Experts of a small language model: a sigmoid router.
Below are experts of layer 10 (counted from 0) of a mixture-of-experts language model. Rows are named router (the router's row for the expert), up (a neuron's input weights, with its number) and show model dimensions 0-191. Each number is 500 + 50 x the weight over its row's rms, rounded and kept within 0 to 999. Numbers have three digits each.
After each expert's rows: "gets" lists some tokens that make up at least twice as much of what it gets as of all text. This comes from a sample of Wikipedia text that the model never trained on. Tokens count by the router's weight.

# expert 31
router:506582506468437482512513542425649463562530518619438551527532506484558500553484456558547508461573464539523475498404484530563583510440486532475537536391531486539461497486512420439472390545521512500540513496479430466504507504420487471530531571419477537494477517585469483551422552477618489439580421504500546547510528466516610512480557535424479545501499494439502445448428532485545453498471548479477465406467498469512420475545553436556470519515440504408473436575541591516483428538476534482575446443436528426555429429378536479509435568519539524540534486433587498598472515418445504504
up1:498508455442483461519595486506520527537584512618474481529446523574512530412484528591508640503487562507546545482440451434508550477461517467521491573464472518492555573541486528450491516443638608484513552505470555448458541475511423546542493497525473444436405489494440462450493552429497477499540486554585509514517409560554500560513491450497594528595479558430521467428560441524565523525478465578531578422445511588587520471485521487517553523501476438478539429529479504539480553506586557489467597553532427461415552476430443458530513402474465627444528555530461593576517546490516517469
up2:539531563525542462582468470478498533456545534501420499461430474475495452477480344517487478452444543397477471527390559568480540545479476523532549523414485442550432481654456357519533489514518547453469560548477508494433537541522524552531527542466486472553528491516460474440556397584543446470525499492533489477588383488411557511458572479485502575479492560468462455494483505474471574585543451456414553483389558464452450553521466464439475539469523545470408482502454644468530441468454507513607498499474582453484485468534557505513481458512456550390581549493517475509470536469463496448
up3:594555492606467437534540488404478482544485465511487548538464523500596422597531508516487547478527543555555529500467443496471447567552559474506445445360450522561418520507570555512537455470493505450395531436513442611421571459419528470537470493510402478531406447499492510399502546422562535580474496553422519477593504564375538448501457527468547553435494504405567490540513498568511496511524467540471507517538554578417517512498537494455490532480498488418487479532544489477476544454563546506412481563474481525469523493506428537626518538455552492455520547453484530554538458448608409452
up4:573434644566477507509458503453572460469468476525517547568663568459535490532445530540509474510485571490591507533417396455431621447445518557441553436425586429476492518530514508521501495538550495476457496537480511556563528454464535479546500509467492480512541462475523470499439445467512500398575480466520473516371459456500552425504503489579491557480522448580434398402476502502510536415460524459474473439526529569501503505516393483519503570553507542431530463533471557538478612504453455533432605490538384484499527460467447564458518486529510529553497449478533548425392536509555551472
up5:542524522464474510538483584458469582477563534450481485429475473458528560437501466483464558571469421430510437547501383454534455465498576478563471490472452554441469545595442401508474492564598497507562523570549452493548448469446519393466504562521461443491479502494470482531473452453431416514466497483430454492474474568542517542509546516457459563557440540498558443526618444526451451492480511599394467520434415509551479481524495534478503477466534507522357568566480483518462455524448460539461544562518421561464562412562468417459389494504416567511500433448496506590444438389531547537
up6:543513452568465481515562560491613549467627426378462491505565491473640495549568536547585418489530447484462483501485459497523680496500550572509548503510412509471499518455522475415519423444433553485421471510446462476527450539469462514514494528446535486495533566552440483478569575551558568476441463547438475521518549525464437562529548592551486548521478560535477511572544516482636467477497556408479477446526479422544455504455531477443628554456552460480449482498496443533532530492441533465562495508562523478501481436500553544542457482464568568507505543482574560483543538425517511403
up7:564451491566434494409478555484503461516493484531508548592522548501403523508432458547442435536528469473452490473466561533540466513581479451420538534510549484464469485589471512494549409548370534491533491519515491513510506477602535561411558527449535385462500510513467494501545507439538536495419482588533526524460467573647535576467446524561491570508570481635446539494524489434503580572494517475413516475573578458511449517408432471474456511531487482504482453573452537549587489529446495374378499433488585417565534519535448546520582429495445496503488503478466536460457479506505540417
up8:474463567524471503478454529477528416498507516570445516561505491554565443466442475558548557454491534520436444539549500434453405575345387566472466581487537522537498574572515533450388548673508575494359478501527551459506546507453413471516485469476577485471478523439559519555514536484473549511451496450473529516586525540464498558463520449449467573482520506492483467555447605523504437487546516438519520489480496417493580493503534406482468560516494409383473438488447471542423526424482427451575481526482467508491480508509459478548457569443509512578521530530388451473453429513520445515
up9:567428603446408500628499478448577447589499446472500468493521537515530588602470538488479523491526531503524545477525582502429504453398454355578491452536423453486550445447475477414572485500543453556432492510501488511491474482486532527580598546435521479498433567491553490523538433563471486504493369461468555503471505560389442461484466488469628495510594518429594524489549388514485513479592487531488480550524504463395567444543532527431552496510471523552484412406559495551513398545529499526532453474547511503527480504485522530560505520508499546451526475535540435574474551527498530550
up10:564497510512543440481470540535605552486524511504506455540523527523502554550586478494479570474512529561466603434418443484590489401461445509587500527393523575474517478420567447551421459487593459550432520522517418443510523458498592461469523542532460513542446491590497520524395513524571480513534496458472567417433510480531545529557483448447537603446613500485545567562523467472505451522594457481406399522504585491509528485557540522622546563494501550501477427512541491428466554487483576508497468503394520526505505539464515476420578452461482499451504463367563561583524468467531457508
up11:513502478488590566431365602464423525536531463595546548609502476477556518403483428571560427391558510473524485572457560527559440427513564457500430485483460419555501508491526437431390530508454497516467479522472469540489524548504453494504543491611547472536385552494507515476424491505595427588478427542564494513571473508512480413516541470529460482562451562511524522412539489456402433480407523537502522508448444468513529482519660440543489468477473400438526523520475483489488513552585497493457501474434492436517521560455558483465505531551552440443454479500533464451511452488421522516
gets: "-", "==", " |", "===", "|", ":"

# expert 19
router:485514455512491468400567531469578443485517563495541522420519472440501496538435495566456520542520441541531431474464518471492461547455591491552429491476506528524512472520504503470494420508477497450536522544474535394417450467570557521465447497555539512606454499540505451503459534583522431383579453503418477520471456479524461441507497492430467497495621508446510489530597565459570455458469483498377484498375458474461510468565430402489507523546480503508511470407541520508455501473513563540507607419520606555492408465444460499485464627516489494614537492455415588619424455458555525480
up1:521417453477521439465472458488550494444474509589446483564520435513474525495399430603516542469439447601501490530498544511501420469430501428486503498371496590411512479398532554449519492597574538519536531577493518453463401532522503472479477511472561487456554519593516595605516542541553548471541434544426547552399463494519521492557461554464526412436520522445484532553476488478629559546466556451524470426475542381557527485535528523405455536562525537485505438395447537493536513492514469558588515489538569531481480562540508527529456538518628588522494558500504505512472484513573493473
up2:536452438424511524480513472560494496497568432463453596513515477513438449520493491534402387516422530478479412493482531505366521427485571495400398468526491536490510528495453586511522472482461449555487524487504573384592600378497464563485443540548491516458495481598479438510520499466611445524588457474440534466537537521488485488525536505502514460481516488566455514553512527449501468600521458518422415418390490546467520499442569478429538635544493593509490557492555531542508473530540467469620503495534485580527566424576510484507516577562478439454526511480562487462432540560513505475
up3:535501447455611523527486412465480495452498580432495452535460474479374437554481479518509476403397408525473505579566507437579504439509482511511452522494400487473453508448478501442503537481393442558467481560615501495423463486466534469518506555505506442447474473460519482537538518508456489462468407534572528497503539403439468509527487496457576552521499544465420539499470526532446440529578373524485377498465465542464571424498625436561595460503483483465518554394527459450484513520488471455456486526541498511523501419496541538493516638535548395520483541504502469553390461535573572476
up4:505530519496544510530462567425534562479620521569484451454440516375443535541508478645485511475506564494407601465432464584531517500506480524415494493548414537397492494519569497496452511440580457469528517439506467397469508480555541535456437517610534598496567509537523481430482480466441476527527468505451602618508544358532479529529590516523513586553547435494519509515467493494542524534454534512494451525550613470455480453526561586593497506582482425529505417496472538531419506418500523509530405531486481447526518496500499455527475569449550511534474506473435488531530523423571556554
up5:517472450526553440454440471473496580470533559478562550535461519521442505464380486539574534492570509507500442453576610469438497486498467405546449459461523492574461492521536534460372492540455541518552452498475542477519468542410558508467529495475488477574510533577565542454495488477538478445518481529594455576556494491467468554513553489514438502546528479547483468468588605485516519550437468542518543571370568489417548481491402357538501565418400492508500518474440496504486601516572479483530476498644573433499445446416506480504425448520497485588537588552570444531516468510524418491
up6:552650517503492554543521558547508538370482547452472487566420489507560604487443491406450503530586538534539418428486511501525563456498525459470458508530523320462485486446478513535567460532593561488454428557393536460498474586554556488516529485555540571482499439513529477567536521464490548481546498518501457532502504504485533490513541473504501552475565515510459529565523459436484474532464579451511367480558581426450492429438433442526516528497424455481524465469468513547560623514482545625491485516470517421510486395453517487506414495494535473447542415531433509504451412459429477443
up7:521497542493498442573524468549530476434581395550590565463459450532448490523495472548570596491538552455513455509450503521558471478591473496439588475524531420566504518520499540394528431451488473469487516564416494448434555455536514540541561494499531530544439530513488489490590524499533515463571501515499531568494403511460430522485440422580550508484505408498490518501424526486535542548547451474567401550470505512584471398575528525509413524489507528543461551546415518488453457472574478520434438493675463464563493486526470524549506535504506413652556546420493409543451471477467610468
up8:494557457477484518438506528536559484555542516533468538434481461473545491515495519620533589414503538571504524528471530514433536470495435502409521507511552479434493445583488365450565415471475448487585532570544528509481429531456581434355494507474493570595454581450550435476426549418510560478528541551464575511419514521524589561519524471517490469483548416505487589487460454407556388409526479491500469468476501580468512425398497446525557431462467474519485522463568442493505516520580636487471483471497523539557381463436550520532473570549437532536498530526488542565487484552494516506
up9:467481391487586514551572592491585455474518411495444457548520519542518514502508456538511507492501490514535460494472417481465569584476448607505477438458519577588451396542339358543524472482442422466514444518407520536434520553495481487495510486532505465516527551420505472512530490475428543482560394509531499425520491464500486462460475451596407519506490422451365545478517511483495449468517479511466527560627468497492580570503533424538532557482469522446519563560508563376529444463541539527534569483510526468530469580397526586451530531500495438513503457518506518569475582483466524528
up10:561440500438398403488501533496447453589481504564525430430463430501572414449504455525494488548575516425491496565500480473481365493378523515552442556469526566524508518570531403431503448480509601472573493437449462445472481484530455540499532527509554502515521533468524496542445470496483420503490497488505427502492485459540457435603551506452335552477462509523597525498541537493431489613511445511576573478365545559560479488452498509520501551535516389519394527532476533475524546514430514528499565513490378608567527457396503510502482527457522535542480507514491489510433465522489547438
up11:496579523500505478461508503539452480432497563497547482524505386433485403424510503523484542496526532602533488480533433524500456482408440435407485495501524508567469614564501442441453560484493479442571552532453565460535554438465466579506540399604597530542433444546493571587548419493527423493446382497479443480492337494500503579509519492480479420572514527516501419532516502486512464464504534537526644544528605562478531526512495481484449501455581494515481470556543566483473513463547510485470529494413544589501491577465447452465515451469467507486458648493473444443497425491476468494
gets: " Ro", "ra", " Ma", " Ba", " Bo", " Ra"

# expert 21
router:522528400506422505535517416537533474443540558528539480435561444442420438524418483562526507508464502561587586559513497534463526556418509388549388486523455383519443524483462482509553486469506504507409505498472540418495462451506533512364603525446454582556415520533463593510433512542502446474503449515502494513517540491479508527484463536424485478559531482429476427473365497439584550488513545486443466553483494555547520552598550516386527559486560493476544491473472452508474522460471484493460447439477460465571434529564493443483528533488516535561489449545415602524553523469614588423
up0:396521495535437467526529547441432476404470484530428522480397482500581540453531477575497458644491486575583418591523471414486448452545589541442510484441495497507507499523557561620533561476539438497531451539482475517600502476474577473443470508512442461469507408512496488471481467483431557427493468510580451498514554476586505514516558505559487436556465507518551486500439497509487488603519529431561457486465510546555548495515490444486518538468573517528583352510480423484412457543492495552467527504424498534441383420525514414413491512522609570497420492482475437547484412524552503476
up1:521515561503419486506503434548477488511498527525492568463515515454435435533554557486560544490488455547547542587466533480589414470572549454445621494504455529526441550585468458457499492501438475342490444573491529486480471445477485475526538471507510479486442575462529526374514517453528443531513551586514588452464466478509518447481503543477511447542487514506446481466531389463518440546505452581504515476570538483524494554568456485404479542463466463446459457505464524471543517329492486479484442479472574577544468374465516508494508418528474402640483494550494541579616491443603551571
up2:470524496449475524414504521486471486483589555460523458503493532464543459544500457437483518460545570512532557535525486503505466436479549483528520560526544486439482539492576605423548452566531456511441475626515522461535547554565529500407468517539540549532402471578478481557522479577562506484558495553500489496584538509591554511491489510500550512441480481531474490503496466488492495481563542531582535453572502512529457377493415632309447639508555409476544560518543444493569504512519480419488600515506476568539414490590545347413495512483540493469438418508485500539551519464501506547
up3:485381494472455480475478545519495474440516560498463539426500515449563416502571515524544556526468475448522484519548513547518449432443502438435426566453484474448582538521540449399494469493529532442370532497581458430462531489499491477488522531574509483568503513493496563530597425563527463503530477477388521489376481521471453495422437496468443441545408530522563488505448474459595485513543496470484404531491499556576452561445713546441530502466491577421493604532467473505450518544463582479498414535521483539560478586476527528501503477551499631535499555487497476472519519481577545563
up4:430501591380481467528444589512482526662462465490487509537490447452501595604462555524501467514488510463491547563511553515536562486480501603596512437513533510507524514505370519515422508433494490550437583396556548554455438460432503487442497549498457562595483465510490522521499444458483500500534443472523459512584504458473562494567466553569509428444479391559562488593526576553535432504465411527490490535508552580515521456509544555437492514477520511497439601493448536487468462542460457520568455403446487591504507561499593517536506474485436420426553482539506475599581505569494490524
up5:592509489444513440516546506478647419563539469435480529539477485497474506475563472513436547448408552458484537515450580487556494498475406407415585505496505488523489461539506452472461486567559512443471476471486483586489564517435564434529511557491425541476512484523468537466621517534592501556463490446488553522562545563590522469495565568440420567483547491452412451513469486494546502412593510478442456512452573390532509381519527446467533446563464463506530445533502476573534552485502416472509495427428495540495491513394499494451449587465505528463545421527434551543501391633493509502
up6:606514459530482504477517523449509514540475541449491469537395511549557443570524478518469447477510580596502508492491472535486460539437484489528506452548538477540507495544498536416532626426563502531524577521614516577531388514431500458408488480475432483591506513524488569560417503378438498492586449516523537486448398549466566464425472495483441567541491468486562506464437461448445522486498539506544495556539471549539634550531498516460554592526475591377444488486489396477625462534524467576526464380560496479484563474527510438498480456524580418441508511478532526460578508493456455493
up7:474472546466398443455452487507561513515498568497582536492469516465500536448566466538485468430474521514445503528513504442511421556506520492444516484430469509508446579507480456510619590476527475492546431478536524438499592528505547465490565482559495531470422541521491438591574458531487508571610553470436534544457438560422486483562491425506429502564483481432402478473428494517421478491540435595519442428568474477490366517524504489496502484458544558488459463423598569446417513399450541532526513561539517582463487547503505593453465457503482379573463482499380469437520517415525622525
up8:471520512495431503500470578416481417484512522533512500425503466437511522438519533558431436492492499450496594561365551512365495529526509485426463474464539515550470529448477408516505459553541495536440523577450470482478534418515485464562517541553484498479410538422384481557469595582469499588476483547476507495648462516361502540545510473460497547594529455444536520488561469484493568571519483474499449490500510500509506492490457469493562530403548554540406465530460388567437431451569479485509524505475480537533513533567432394550382476474514501450511539440439434465488451549603525547
up9:548513487632397617450452448489428440463461566627561584454472437494502466523502519446484572473552486569481534520510407543608489519448488508469506405409505460555530399458527460539529427563490494488567512447493471483455447454546496508489434447515413457566512480470444512456433553634528578418461520496470522519595433586517480513530518443476560492543554512442452548413568542484488449463502505509473532604537437483558474551487524568456455451551526452455563507486532555507622422499501521437586474438434507502482545505483477445481517470489565575498539563556475500506447526510558453456
up10:495491460470484485323493544526520480471577471543427478594585568482472499498519531548494462408542606468456511530503536450507496555499541507457483559581457462489574469496488498545564522502487402569466527435551451512560555443502518506579490514415467501475511530476523581523564408548511574587515463551493402579523452386484519533541553526424437526501563468546383404546491532445543549523556496476406520476448445566493534452506506548492598492564507531504491544520397400551536449448497557611561520501452506473536447470577524485484574445533489592555503492462556513599518497524525427481
gets: " st", " St", "st", " sp", "w", "or"

# expert 4
router:505431496424458562499414512412465456488479568515500535477578453554535470453495412582513457502566466456529508587452448520482474469495528463515399487566582501459577428604457522467602499441460531500551515526539438454465504505508472533581489597465445537585506488573456470527433539601576411508519450563487549469534606506546528606438533412437512502485404512456484442471500643511562489538496515536444469504534507513525457493496495529492568581468467474471532452531565556512518531546590537555588494552527459518435516435396539492462462616501503538442499534411441510550463579554457531486
up1:455500502353464611418451538584515470419498530591496465513494512426485421542476439497444427503497545468610588540482531560576445457494508500524536534652513503481520499430452487467450452435489541494558441508452499522511465586401554492469537544509506527562412468508415495551455504475508470502548527482491475488538525415528490504465487511531461495459485456524569509513407448513577530452517503538400428517545555536513454420530509505369403534493581482476433567493448476376485479464552529573499465444429427501566355444443518438508472522443427485463474498482476455455547525531517482445
up2:437471527489449541542487494536464500349488461450534473536573511430529568466496467593482492619464499494579492468412439455520481558565510436573489571557533460476463500464532427537564409480538535489476410493435441471586503485492508542455502466506410503550529483504581636527516508527456551529436508489495591566515522458440370459511497550528533474523460453492463519409531484594472421519399492604453488534525399615479525521584590383567545456468562478545499546551494524484496551569548502525481469558549539493416562561462489504519511536474545462496516437465434506563487445460453469497
up3:530536492526491484595413447460448555545507464556463549495504433552529533543425599534596489590451526562565536510520479585488457560466426540528489517506512533524458436427498337465525507477479392550579492504462442557558501478531480551459465446510475514509493585516444489483395468462505582509545548566584536507487596534582429500534551476485540404508511529536503565554512562537548437470463507498534561471510437358594366503453561469490533425587521564476508527608474482524467487581530618426489493520499482485555579478488470471513544499446435504538505501516526474479493591464456471528
up4:447471415537495530469460499447524538437543517508506543494565527598510463543532502675511572526624483441437531532424462504457474412567449433526451508500529499475537328400461482461535512413463509619518497506574477444511514445576496447488524600541495487510495489517515551527477460502528440478460508415441505456471501425462470523477561496543575482496439557510538490436501458597445513489480465418530498469496531469528525411529564513519497539429474468460460465515539507550532537561577510593511486393531424531509479533439512492548538478554516508572489428429440561596488609468556604558
up5:441538527583555480479530467453535534506552461603483519532449546487526524516539413574524621576530445465478474538529522468485544442524511467478551562480486538459512512471555431415559556576603535547457458459555446502530502455503545485562526531579433604454470483567493490513535479460541448492447530544546521431520495419513511478494445445553515521588493577478493473476440538513484412504572430535515469410457477444582554442631491534659448517507451430488404448557496582480462447483546549411530419457498516481531460484502563565390593415481515487560562552453524475495584554481526453486
up6:573526551484481553568523520453451507429418555442536422390466554436489481481478502473460514539586533449536457414493524442526459466554468502521450507472532517480507532425523502499493571554446503544546484497415530525473530613464559419557481475477521555433473484520531441538444514500539513487497525442443539556539574415506502498524506525520501593410452440611566378519524480506446504496542521537390636439481552604541555434502427508435454571502555515448540532423480440439438587475555398466594602531436573412504547502485569496469465494490468495552499429587524493548530518479543501442
up7:535471489493450521403484404491584476519508456485490539509447490516527417445543587484571514439497436582477490546454495521603588485558555536457569467452404497487531430533423439509438496449556454464597593532465525515472420503548532535511507517490490551523532501534595465503436447540430459548425581513518542533416474542501527499479484583506477469499613471478497471433549508501453495553422500585644452620451483483520515547563468530495450594480482502457461485515542391566371491473596469480488532481535509522516511524467570489561445474426371520469427512530567522473429530450500537561
up8:364559469494558428473484531488580475512503458567414489495485452498482419486498481555534552485364471506498502556544489484527524556513499597440558585505501558449589545507465486511552548575464525490441492446414525479446573472484523512538493495507476481490543471429558572473525483419511444475445513455551598542443569475537545549531421379466486479526524544568458517471507506507545482550451491521364458469487393497511475426474533545493468576442457467504434401494512612496453490571353512439519516490516475570566655452500419450520555465457492443498483509480513601474452528448442479511
up9:519505376580483539477563518508453522435494507498407530587491486534502520511492469482486487464451506468516526469463597541366414527511546455514494575564468506509543468543472436577625503522413393540490484528503613595457522465492482478487499448481334581454530509495387525489375558426513435576477475493501558454476503501417385514566475488535555518503442433443564536586478473448440451473464494532423509535536500520527458556583437489496625538488518484501536516462565419503440506494512553453554535520475523496497501530483607528463538574537547457414548509480492457503510441438522462520
up10:472429462495460566555466415424523416569454494504570484447518440447567555527499492475573571504529564568419503447472483523517542558469513493529501542558550447554538515529413500455564566453482508391516560484559519485520555527449512495528532490461484519562596462542536450491516509560544376484474438509540495481566532614488503520462493404476540574494475468509513474585452529564574459535462581478426440495479449471543520485534548530498610480562654543473477467486550351533535460454551453415506460518432501449424493532615498518514477549507543508479551557409540474551486552614426564479
up11:499489442472491571567542562561475482520456466547446562465493499503535423512495368566470530583502480506337528519510625482514448449502482511452498476437490469449506408451466547415500574516551609462638476560457475475534460534452496523526457475480510496542545434526541441506437474437554446446421477489371513433569534508479519489446456566466405437533474495434484491468475537493600462467498532539558404564545498503456506441471462599543535476464415381475451449515510533528498431484421524496495497448497522525496521590410547487488485587455391509607455507525463461496486501479511542446
gets: "n", "on", "ch", "d", "z", "il"

# expert 11
router:585548450409410457448479418445539570490481552519539465513526387563446465598565436510546520435544514573500431587543471582499432505478524468543470491481572486542503474525509441412446443498396487484510498516459468366454359454474474517520516572493444458570548462474584480423430597546559455459530473459557459504436563569557491518537486425565519517520502509529466516484539444552508538557561570544474446488444528532574491437546516496552471499524418480492574420498478561542524442484488549544499537514551497387509497463479577486611577530473429564461506416519500520480568550474498539564
up0:456575482481476471532496485385508513498436503614542484492394560533448516556444483480467562457433553557443520482499402516451458497524503566520395523493478544507499525593510518556452366509382576511410525475513487482494537428473480555457531485570536505572549435498476467401558531442457496504503479507567645523398584428532451494518587474434386520494451520506513494548462451441568430522518504599524492464484509594489606432459484520518521511564495453445532526457507409468498494480558494525465461538467466478513551515531637522533527460497457597543528414510493561437487444468452458514
up1:484425459461442555577499456511516441515495557452584505458514579513528470459541404536465518476481556537427504440448517508547442587513520448615496498388466420433450544482475415444535609416509564557508526473472431485441485512520561498526427492506550515429488476447459485485431480414390486505487468485489542465474567458403502502449517476496483463456497486472510545440609474485516522605510535528426610520553566456535564451538543597484591442467527456413494497495506497514474466566498523502537447418593420515416464515472561395553569480426535546475568422522414489444491492492413512552
up2:526445555407453472447478423492549544471387472522443549429482434497459444488481490492574520532502395500551477561445521485549388492546472456464468537420507536457389463477526494467487466548477572572472553527522510481527422532520382501542502396581514553451469536424516466494502588505504429446598491566393487537422535473523574511488528577572417520468505479542489443503420445620572409465474522493456568540522515586456556495476623485555492494462544586513563506437584426568500449479526596455454550470513519589505472479541560465542478575495491521446479500490492477462537434523514529542
up3:572544455484469479521360542518459477428574538509424464514420422499507413508476449552496472475538503570443529516535407533496544420499543487489525451407611532444438494612422512502479516549535478509517533531510520446519439522477556567532389478469551430511512524466525437524540470558474465500622508493512459537506554589497597587468486487582456536452510455495444457567533488510477410410434543452475521519507513479643499418472396551461550439513497514528507453538520441569593434535609497472512449508403482458523505511522616474485518486451472537447580543598478459532554488459469482486
up4:498547529523555516507437452393589519535526491393514510440493420521480547445462493501558534507441463539486435567521490504551559446433558426430387458425516420506553565471416503588428538544517491525567565521553533463435502510518547448434526509510448489508538473577598563475435497553497472447468464519533441532498422514455481467523495460487508606483391574611588525476394420386511508506603499480431435431458530500435447562564520455553443523447475478522541489497495535491463529518458510593511507536557444411439498492459410560458433415485527478503452440476502461498549568469494421524
up5:467550508443403511448420494515519519559479558589474540497444486527480469548521495548583577418635552494508534581538474528503532513547518507559460514607401508593576476579529523372521524451508507529512511503471453468557532498436519447518446478507499517472576542477527489477475497518454477396513534525548443461402489568571487534525528515506534495534516543432482507494552555481537514466419477620534532456459563472482521447443535535476570486501514435654580433416544547570542511453564501443337518602554602525542455449475540487440477540477466407434492504564485488475466505469474542453
up6:602542566444483539481553448526531451496529541580492499449526518557461502461485509475443477533539532490517479434483506497417490523457446450587578509527535545539475589450569486526513419532472452486497371499515503455314463508505440531526507501462587497525500562483523521472495590620508410526487518382529444455531528560502516417519512412493498415545427400561490444510542452489467514530474451461476520541470522489632482479487545470513401494569500488501564457531484500473518571493482544399566518517542501402540463599430588533461599543541504581583497432486483460494586474514549468586
up7:582521436483485399440511594512586476454486546554524397475482489510513493527553543445569469548448552462517472519515453598482522488420490543427446533471580465467536443541489511474502506475425476436485494539478476598494490437451506492523466476506600424530441442533616506525503511494457525368538469510473439451446521541511538504523495421438503402558498517511462581475528411605540485594479516501591432489492549655379527489422559569553519497535502468505523441420473570566533492489472472554517449511499586495588582426454511450557576432470435543466530506452535562528509501463468460444
up8:538545501540577413463544510470528535528553495415521438518561470457560484567510475617467539469533449527568438577485489568490489448463534452483466559503524540618571492450551479503428485536504473493505529515439456522475519484488442551543388492430446514446374511484416563496438626485523473576504475516528477564604583368472452526470502515535458502465526484530419618413566500524458515485452512528579557467478529449492528440458446494484460503471572459443533489575501413543528413490455541499446510532614525515464617518437519551502439461387410496474504526541513476545517517422466423533
up9:499468585482551462527522517476448481504478535516524512474406509548470490548503466519471426456492453527552646369568430544550518447570530429487499439528478460485564551499497512452571432461497520482450490492495505497482457538435458562488608515530523428464556597454368511524440564475403608505513489475558539577515503494542459476518576502468607412553364487472467472518508522505603514386491468506370569522598538525621522506535489543484490527538464476498471400533493479492566524495559481538479448572489573479391422517491534469544481458506499500467434499500450504459459545412530556498
up10:523488489582507507543461456546465465494581428473532581436532420551420501467571518581585467430445581474482529569537549550488427459461513550481500487470541466446504479511571404503498576458414468427480449485461470582566487508505457585525432551592485472507466471508610494522434649505557495525616551439535525471454487578527533503520452574550488498434491503446515478429567612428465537500542505427492520469404485524595571494523463525489491570471481506524470393405457458485461463593531514571521485520513451530506530511483513556550606448427460522527559511553452551436532506563538469581
gets: "g", "b", "er", "s", "d", "ner"

# expert 18
router:606560432512515404465536409495471591463544528557450491445553505521559430466397471534461420560511483550440473519504508477499560583483525456560431522553624486478481577613519461439523459485482494453434504445479448494404461445442469492515536528422480429551450553416507550509448516557469532503471488595515442586440551464495537500459486562411499526511531468562469530436463524468513505496528542609461521402429520531517511572504457418514523543554509484455441437456569423528442526535528478606449573518493528432520498475454443450530479438482492497524566411559396494523593486490536619470
up0:425507531517521491474379501401545494547512541530473516563575518488495411426400468520417392463520498523540470548482551550520453543527515427416425547532503531432556437466487485510532528504425502579545493418569496557446490543439425549475609525507533570518488541401597496505413508444595583527533545513419442537536411579550502479511469494510533511465525497469424490440538533470503573498483421525568518460511549647541500457493440519451464427508524491467476499503492409507454511507471440387527495556521541462469472448530475448571339558435481478545515486542461515564552460484557441494
up1:562514480464473476455503516500473523454514427458539535622421486407495553503458513461442462453559394549525517499509485457594522534530446508387456541569595498486388390529502539521532396510481503463575508460420445490476465501492552405567502510560536561574510559428434569474414539414530461474532480464471504576479595390490517510529491531461436553470460509481581577440449487469517477541429514466522463551567487506429408529477479415494578483406507558470504493516419460475459544542438461542516522498491436451441469441469530436550506485525418395405588533442488501520558508528496558448
up2:590497445496467483583469459567504507533521518516541502418536524444360509436451501504502516483543494615554557484552507481552501592492538543586402439491626481510473548452430524555498479480523367507508545408500491548445441447517436491545514520543437514464516512563536478549479499407533548519386490565545482541497518467483532539554454474453547478465496479481574521535485517531489462432537496424421485507490534451582549604535317511507572559486515507478553489545512406576531529448515473527529524588574455481475525444494481534456479416471458512584483490453461419606613469528435523514
up3:500492490570474379567568532508576484488557549480502549492488467411560589544516452557496506527487480557467506461521373492467507548456467458520496479433508454484447477387498457584524478534596552526512452443495525467456469581598519573488502444574382556499449564425490525457532481509525505420465553516525426596434584493458457514592465524505581546557543543527482609543415549431458473518536512584496470465491560531572524451462478494482548505432495607460404435517483437474505484486527420499432595489434505534528506544479528606561515495508493443405446464480543510562499444465394457454
up4:486465522489458406521539578428458460546493508515505519608568488501521466568532407447507541378458454470465551451450528472464528571481539492477461459423536543478498443483428468538581515547506494463505536430502467503543469543466521442498561436586488453503560464457428557558446501556516565501522449526492446581504497525486430475487518457528510482451492419540495501452574529497501536540531434497431516467474609531501514549418429472603488463489521545539481442395399462575597544508516439542435541463589452440495423506582417616544495424473592513538582548446372475367533504502457496484
up5:522481461483560441534506475550566523531607542470527498581613556452546549492549493504486482543552493495506535440485607518504598491520633500530468502492498544510504549535552447539563506436471485567573417522435433521507485565407471426533474526490509431537438535536512504562560541485470552510417456491562478482364431456518439427489516551535488487479509497552446535530492434615441470523573467582462431449542487449586492479561571520457592541455500499423498487504455487499453503645414607540545555437518475474602591461564498433450583467529479531483499552472509538491443429483532438456
up6:599578442595549401464410460500487516546498491467430500475483563437592550454495491563618501503438476415511369465507540457509499480564556494563476538580403488469526462472497401570508494480432486480505514510550453465500547492549453497498511420448466338418445482497508515543533527499387460520464474494525508487542415388511456535499500510493564541518472492505529516587494511479478444524494519557455488466508515577593546449541485581523524451571457477505599427553489502534502583472623486504538553400516486453395476466495386503516455460516499451405444465433517450483482502570464503519
up7:546551465472511529474544604517506558505514481478427492392432410524601548437438475442465590474478520532498472575464497520414456598396449495491405432502498531456469585582369444442528459545509496528427523540444430505444513523448518491425516488506454597431515565506455475501392639507415500467499478536448416522448567418528508508563459523518559608519628437485459500558489486531574539446546507494526519481560549448444490486565441543502471546554468502562489527433512426473445534445526541451473379494515500457477462521452495511566516529518489505522517528480410486521572498494547470547
up8:497509481505468482485525522474498527503443546476473451478548478498495488513456549507607511524467551542481489489542534391446582604497476511510488529476514532499503440513387472525546529527525456543443466511517462515593525521452462681517585516537375547446398456531537422569546546510468458596558513433449534491446433572540433530496507447519456602455445475515520506440411519487586612462471487526550521469507505429576488554450585501522470415484500486458399515464478497477522535575518536565519460581477521502541540566540496496436407600520555527476513387600465469435471521565605565451
up9:413499521549502404465511545487466538411496534518523472430584488515562505456469513496522449508514449475535523500511507498552594470529568486576473562531500602549530467520529562538495515447619527520422534467431480554552421462630451533506465549541519420594489458597438459458538448591494544499410523495411586499523560523532521495558584509499480588555488475469444531528472421565417476473519523492496507505546516517424580507447513468552418463498477480440482552533511409449454500503508561536438581466457484571546531446460459412471471559531597547448570534510641616553527565474457519559
up10:488473493606475603465547582492512439589453518532458524495460404567485547492455552516553515448455559441462486429472528528433579480407532520495536425516483578546467422505555427506521472444611474501461501514492501512448484570556459486551463479521442526458513573537486502514462450533631535519460515518574500508519564501478512540427408520385508512480538496583613539401428604449338572424472487497428416494502494492493536501428451519535495468481537508496470467519489397486547517538554558483551427475548520499604438482529472527482519570468485568527597567499456494569587553528513544514
gets: "h", "ha", "a", "d", "k", "ra"